config.toml
hidden_size = 256
norm_eps = 1e-05
beta2 = 0.95
max_grad_norm = 1.0
Below are experts of layer 8 (counted from 0) of a mixture-of-experts language model. Rows are named router (the router's row for the expert), gate (a neuron's input weights, with its number), up (a neuron's input weights, with its number) and show model dimensions 128-255. Each number is 500 + 40 x the weight over its row's rms, rounded and kept within 0 to 999. Numbers have three digits each.
After each expert's rows: a language model's description of what the expert responds to. This comes from a sample of Wikipedia text that the model never trained on.

# expert 16
router:550490508503484472433580589545544481495529547443451483448504469380470561535484468452433470495540521476549549467515472526474462481547537491511500523533521547460502527510412483513466376491524518521538501473496486493489492461556471477487548481546521543504532510468542513563549490474506469503561523468459460485619427448406489488468474547431526513500463491489531521451516489401505486450489
gate1:489483565449421516503507536496556473520543519442577493536555576512570494471468538514509512481501513380465518520440456578503521527437524481470467497443468499568539485559460509461447445499548511492474452507468492501481562487520488508447599501475406609516463548586474551480527547552559501507551544417464407490579483489479556440512492539485537539474466466504426481495498513489516449527537
up1:510548503487534523512569494521547543437537524383522535516536555485534452522502491505476453515486512454475435523507452581536526549469515544498458511542567563499485536534449512498516471433595589520510549565472518522479550452530503481579515486509459534455513457575524538432500440510542509405584465438438446472506414510501577507498472512443537562562475460539508489497531510432506517448531
It responds to: Pieces of given names, often Korean, Japanese or Western, like Han, Minoru, Danny, Steven, plus he and them in biographies.

# expert 38
router:586485469473417506408507522504591464444524537478439447480507465372479554482493546493540492492558523466460497579512475460501507551527601548469544490520437600491470484425406423495487475540430491535516464541526467450496449523507467440564491488495540511466467513491531502574505481530452558485529490493529432493542504523424492480502486520526511476462553467503583438477543416407513504464384
gate1:518522480494562445554488506406468464519470474482554572573522467489556486549452510484499440493463577545537506466534534586504473598439528505553457508512537508541554446520556474465447474485496557446538525542447484507572540470497525503421505477577469524548569596492479481511491511492514524566541511439534531474496496580493513520451536481495468550514526458491465464549516549527509520500583
up1:598499449490509486525457424486526519518506495521473536502478488499505470438485540466538484506548541521494533567486527478447525507446551476529511566560572563477483492375422445466434528501458498606508512573543469481512498546510481474558491577540575487540527508507524487493428477528456577509488546477519482447507539480504556527507541530504468532440506438560556487409474522420488589489554
It responds to: Table cell separators, semicolons and coordinate strings, plus pieces of foreign place and team names in tables, e.g. Glent-or-an.

# expert 50
router:543459468558422479443517554482544511569449493440458514541537513327471536496505476464527471452556555535483528516530489514535441520534510565484509505513533532521494467512415499413490423491519447455523498480473457448554474495498524469556574493527518500513487449443530517485518470452471497483480550487498439501540495523370412462511559547516500486490525462543517487541523434475535468467514
gate0:546488533544444521541525464449508507500534499414582476539532509525519553481410559518429507473488547535514444542588545465509510454527525531486481537548510593502559451520511484502477489443539459518530460486481508516534479477388563529507472512498451454500557475495459471496537425483494450541473536555505420524525419480517486537462447515553540481551561516532461557582470518556552517509578
up0:469432486499490526580452523521566497471499449500433490499527541521440587499497461497536441552616462497445551435474467502485545508487506544513565432477505514538492527486519540531583531459481479557494565426499426463487479555503530481471486513457546522470456510533475469529516525495498501465499497490558511483454538490439465493515604486491489560598490446525478490456493526481437570507469
It responds to: Opening pieces of longer words after a space, such as st, comp, con, c, b, j, e.g. cyl-indrical, purp-ose, lay-out.

# expert 37
router:539558518499525557487477592471535489525524497478493487548587503378505508457455514564526437426520475570484530525493473496494426543540537542489506462542487505548456476502472527454527432512450468483474482507452493428488499514533515436521530535589500534560460450486548534564520512448466451444503559524469427500543534550379495453450488518539449528490519462508558486461532459477471493551443
gate1:516564480495506466503493447466576374490477473476540450523545557495538502440515513488501486527548513505513500564521578504411497483436515454464524425463438374472467474536519500542474469499458503450462492423478564483583515512525530504461498527504516511472474458515481502535465575461470503413452443531442514559544465576493448517540477488543508394556477498467503491531590514471477507517511
up1:513541484467492567395509545480510526483530489528478481554537410493537457548522542526473498517466524506550494514507458517587497540450487478471480549539583486486472460494473511428474496522535540481495528520459582521506561538469482534466403498504530452496547470553513462443558509511520542504526495377541495533520508541507505489511521517453488416580536512504478463474468489419478567563445
It responds to: The digit 1 or 0 in tables and coordinates, and word-start prefixes like al, In, pro, inter, con.

# expert 41
router:525492534446454457475511513488509490511510505466490503489555488409532494485479491464468524468431548574522550502542508550488507530515571482468523521515514549501443544459407430487519436444511532551544467516529531438500498482515512464495491457507474587538503536519509487527577532428538491471535542504559461506583461528414467522440454476512500508430521441489516490493560447474507523465483
gate1:499474466560547498508460517473509510533547429554467484503523519484538423557522457549551482485504475456493520481488509423480533452519519518419526479516528583582530476558470509512541525498505450538489524496465474507532496459527477464596486487471442546427482501564448521540559535549494537505460513555492495535580528497500540511511513554597473537549487509465478466486492466501519513538566
up1:543577454526481557511601532550514543478473555447476464500525540509511532548531440455514470519607432520498505440467524449530472453579506540470502518505487474528559423525531513534487555538574547502506568514467433513486501545475500521486469508470478522551529469562535552602491477506460492523505483545486554572514445535498517441449546554480514491460540492474562528455499470423478482610456
It responds to: Articles and "of" in running text, and infobox or taxobox field labels such as "- Clade:", "- Genus", "- Website:", "| Total".

# expert 8
router:541492459501425565389528549518536467494510544448456433481485498435490538490510514468591491446545466494505486512466509527494451537506491532532474528541464604532504549492459505503474470516480491514521504444511457516550494473508557485501566482500527507525508548494511485557584503470435538520487491519485507491523492481400421526458432550555504517506516490499501483552484465507465483514490
gate1:548485485505528512431519484514513448470496535472557474522475540519541554547490463485466492473477476493508518505518532526449526517507517471508497565505504540546499529491501502571439496501510531519449460441491454489559568509530539500464449585518529463489542557509578487489547497474469474529453548535483471466482551510494442528498482512548474581515495534475442490607508486528421536508506
up1:510523552490502510548485480460530472501487513557588460525496464536428456496499497451493483490468559527499502538543554389537493459535487515516469463498571490479504436535503531539505479495472497562464513550482498522447512477543481518521454469570535493447482521505495467496424426470581483554515489475525489491438548543517503499463528475451506468449486553521550459453536542514509481440493
It responds to: Plural suffixes on nouns like -s, -es, -ers, -ings, -ations, plus plural words such as years, people, they, were.

# expert 63
router:464492468473541557478542567526572446476471496467496496516514439368477507480469524451486523456499477537552454475484462486506518548577506463519476446511448544422468565474378497424518475498463512514543499553471463516508447496522502463489516443505500529474524524517522497565560532445507556438497547501518455480596489515423539475481454441510440536490569454483546485483520470466516555519466
gate1:496580465515551534468546477514459480477576481498519506562459538494472438469465443504505562472527514450532510554522511578543550522491523483472579513445424436484486493555458516495528505485531450545496540475491461526502438501475510472453452461552476526505520465509464473474579531462483507544550484483410504534538490585479467530482480502456538596541467420472496455434546480496469494505508
up1:521502452485474477469385448580497487614493523536516461464443504500516507512571475503510490509496492497493557551490506430486460479475573519484509524521528471457495501459539502499468497481456508478537499474542465464422513490552476564518484499490589474578496514481538490514420496472485574488489514610576501481448496461513532489443517560533485493456487534476489505492434581491537491463516
It responds to: Middle pieces of names and words (en, er, in, el) and line breaks or decimals inside tables and lists.

# expert 35
router:515420544497464509449530550490569506490514547446498502431530478367497509488462460433457531512491468471470465499437508461493466521524548540522510478458452528527371510507445465466522422474517553460536484545470537475515548531556529394529501500523569522556490547531541450535473551495453538506556498457463448545557425511370530455466549460529437465483596468489498479475537429488503488488492
gate0:526529509512575448524483461432526516566506482432487577499458566481540450508446529428562427514438453531474495540498490440528415546490499463519455494517581516523467548477458511539475489494508600486479437525557573488497492491513552482527551478403522486522500474526536525438528529501520581491511477476557551545534491519471419494432507445423526473531491442455503478512525406463485455486517
up0:541500490528536459518525463574443518519506452429439507499515505517561470544505440417575431479495487474497478516505423463498464605503506428458449497534596454438475490434478461557474561547521555514408504525526508493520455480498593480551528488452516447580529502556531537522510508536517553491547488445549507530532473537528481510493535476462475495518563474429449429501483479414429441526475
It responds to: First pieces of capitalized names and multi-piece words, such as Mar, Br, Sal, Dallas, Solomon, Socorro, also dec-lined, offic-ers.

# expert 17
router:540498512494454482449548544533531545507526502491443469472522452414482561487477489458457499415566463544391505523534470482436470555525503593490496472543470570478514554418477464484464479475493548538526477443515445440531490522558521417506539449554499526556514529535509538508599502473523478544508484479518482511529544490351518550439442444462522559474533543506510488544488502444477516479490
gate1:453478513517563498539467482483510471444566459480530545577538516501497526491448474450476485478492486544439518417505563529576529508505521510502500496559540511449571437532527457431455523581502533522479547530569525546497520503440412493525553506506436543502538523559461517511509509468511464447554455457551466406473519475464576479515536544431498530504497475490510529517462495511524471566512
up1:554480462487582465514527497457468499495523419506528572518526474487471536435492510430469459547508506519496487469486543464497568521573459479556574442521464523551580509513466491536530495440436461527435435485517496512485507498601534437499470566525481495486470537526601497475475537491528505477438491528489498569507473582542485473515568534523531500562532486474450506573550573478545477481476
It responds to: Digits and number parts in statistics, coordinates and records (36, 28.9, km, million), plus the piece "as" inside names like Grasse, Las.

# expert 30
router:518500497457437487423503562477617524526538542500497499556530460412493518482464558438519552530490506577533475509513494528571492496520553500439573437452451590523454479530401542506457414529511550500472468441509535516520479464469458417500503481516507486521473478515503503574544545456512474507501493522494436479579505571288480495509498521485509453517461493431506492448577486481504449513474
gate1:476481531535478466519496532520492516507518483440473508484560433471429468499521504449484450458525521446533544479513528455555489447543479484608502467491467467466489519496503449471597518501558544555523477477515550510515542515437524445464539459559458510510485435472561510587472429473498505510487453496462457470504574454475529516557508487495457422441458428511567523547456535499552501479531
up1:452506557533472428518471516453492513451481520421478513511494461444477460559524471426538484501523526476564529474560489469557479446547535449498534472446471517556477546517549445525521512519485505481507453580548520530559503507423511468518463548525436501475464391514480489534508487474471484470432444521517449489475471511497553541586505567530500482526458471518537510504513581509555500468569
It responds to: Pieces of nouns and adjectives right after a, an or possessive 's, such as press, space, major, national, U., train, production.

# expert 42
router:517488450437478469419582555530513510447457594495442450507485511401472592454469493497580487549501483510477506538462480457537507516517557575464551472487454617457474491509432465509483396551488522513497459511496531458499454532492525458507552495552507517511464524469523519542510479507441509480600531459489458514545492474402506469457484446480515490514551467504561507543546485482457477488498
gate1:449521484569534566522504505567502485519447453448461534425521525515486473452467488467425534492505490572573437510465547564497525508522508519535552523504423546587401558541536453517422521551480498500469434496533471501514436523498452541543468522444468563588493485481583531585529488464465488495519475500435540517523523484496538521525466508494513505499621476467503488457483536480502427519513
up1:402520473552517501456542438481490497491505531485557513433496563482506485461471537457518542498459467497479495498554483558528541520541480456515516458545505474527479499475504539558436419522437533451511446438599468489490488476430481508459591481503520585475442472474484498520471468471471478482582419495490555467510503488482524447506461470486594489524514440472537538517476464512504497573502
It responds to: Table pipes, digits inside years and times, currency signs, colons and line breaks in lists, tables and discographies, such as 1, $, £, Mrs.

# expert 36
router:474497519433475516482519607542517508547521525511505479487489497403506560492511483455596478417525551512505477445503438527435465523513538549530513523440474558473437481523470468502471462539464549529526528509451479477493494498522527474561521466546473486520492493524519535525530494422495518494518486524478424517529486482357494487482460441499579478545552475494498508509576478430479465462441
gate1:493509478516518436492487544480522509486446531500513399547468487495561499536498517530495529498393516485509528489507465407518523501497454504453533489483456533568557482457545486489485439429511512469522542502444577550496427502500495540484495542473438452515553486491474486447500461505487501489549510551509524483540471524464500494530569456437410495475458488521473497519501463512492494418519
up1:518475488506465479572511515515478528537573529534449505476501490471450498520491535540463427444574456543513468540448469586488540556473532544519578459525502498436520572554498487476506505471472412528444457390540409505513503453499527449542550480482549477428411473490486470466508458490494478516536510447481545544526487380503487485479427521476548530441530506499536552505420498473467532542482
It responds to: Middle or end pieces of ordinary nouns, like ot, it, ic, ad, le, and whole nouns such as band, ship, book, car, engine.

# expert 7
router:539486538441502462516548502495548537528522549537510497531515475412509519549484523520539528449486472524416556463487463534499466536518529469471462449535543526451456527494386497485472377459458558506533466496476471459544485461474512428522552422577510575515520550530545456490531532437504451461589515503480407472617512505432501479442489489453519488514516509514530472490556437468468462503472
gate1:440482490441482428440500492508465464424474542482555485567451546468509502566517546518445528476534508528473515536510553515565470549511504407457481511531489571546460577468505427488431537495466540503491448567498436471453529525526585512520553502491457439505515527495476532475441501472500505450596468497487511500536545438484529413498512510479462540523469507544505521535514497397533536498464
up1:442520551470504552499534476454540481502534536451485510568519432484510497534435533441559557487484500509551542472443512454438485579470499519469407431484453492452530466533543533553478497534506440612500397624450518505506444478567529561519489512532508491491524517487536521489520378524451501562506498482533522503510566541509447520550507443471519543475443501507511454466434454486460555473571
It responds to: Table pipes, list hyphens, heading equals signs and cell numbers in wiki tables and discographies, e.g. "| ", "  -", "===".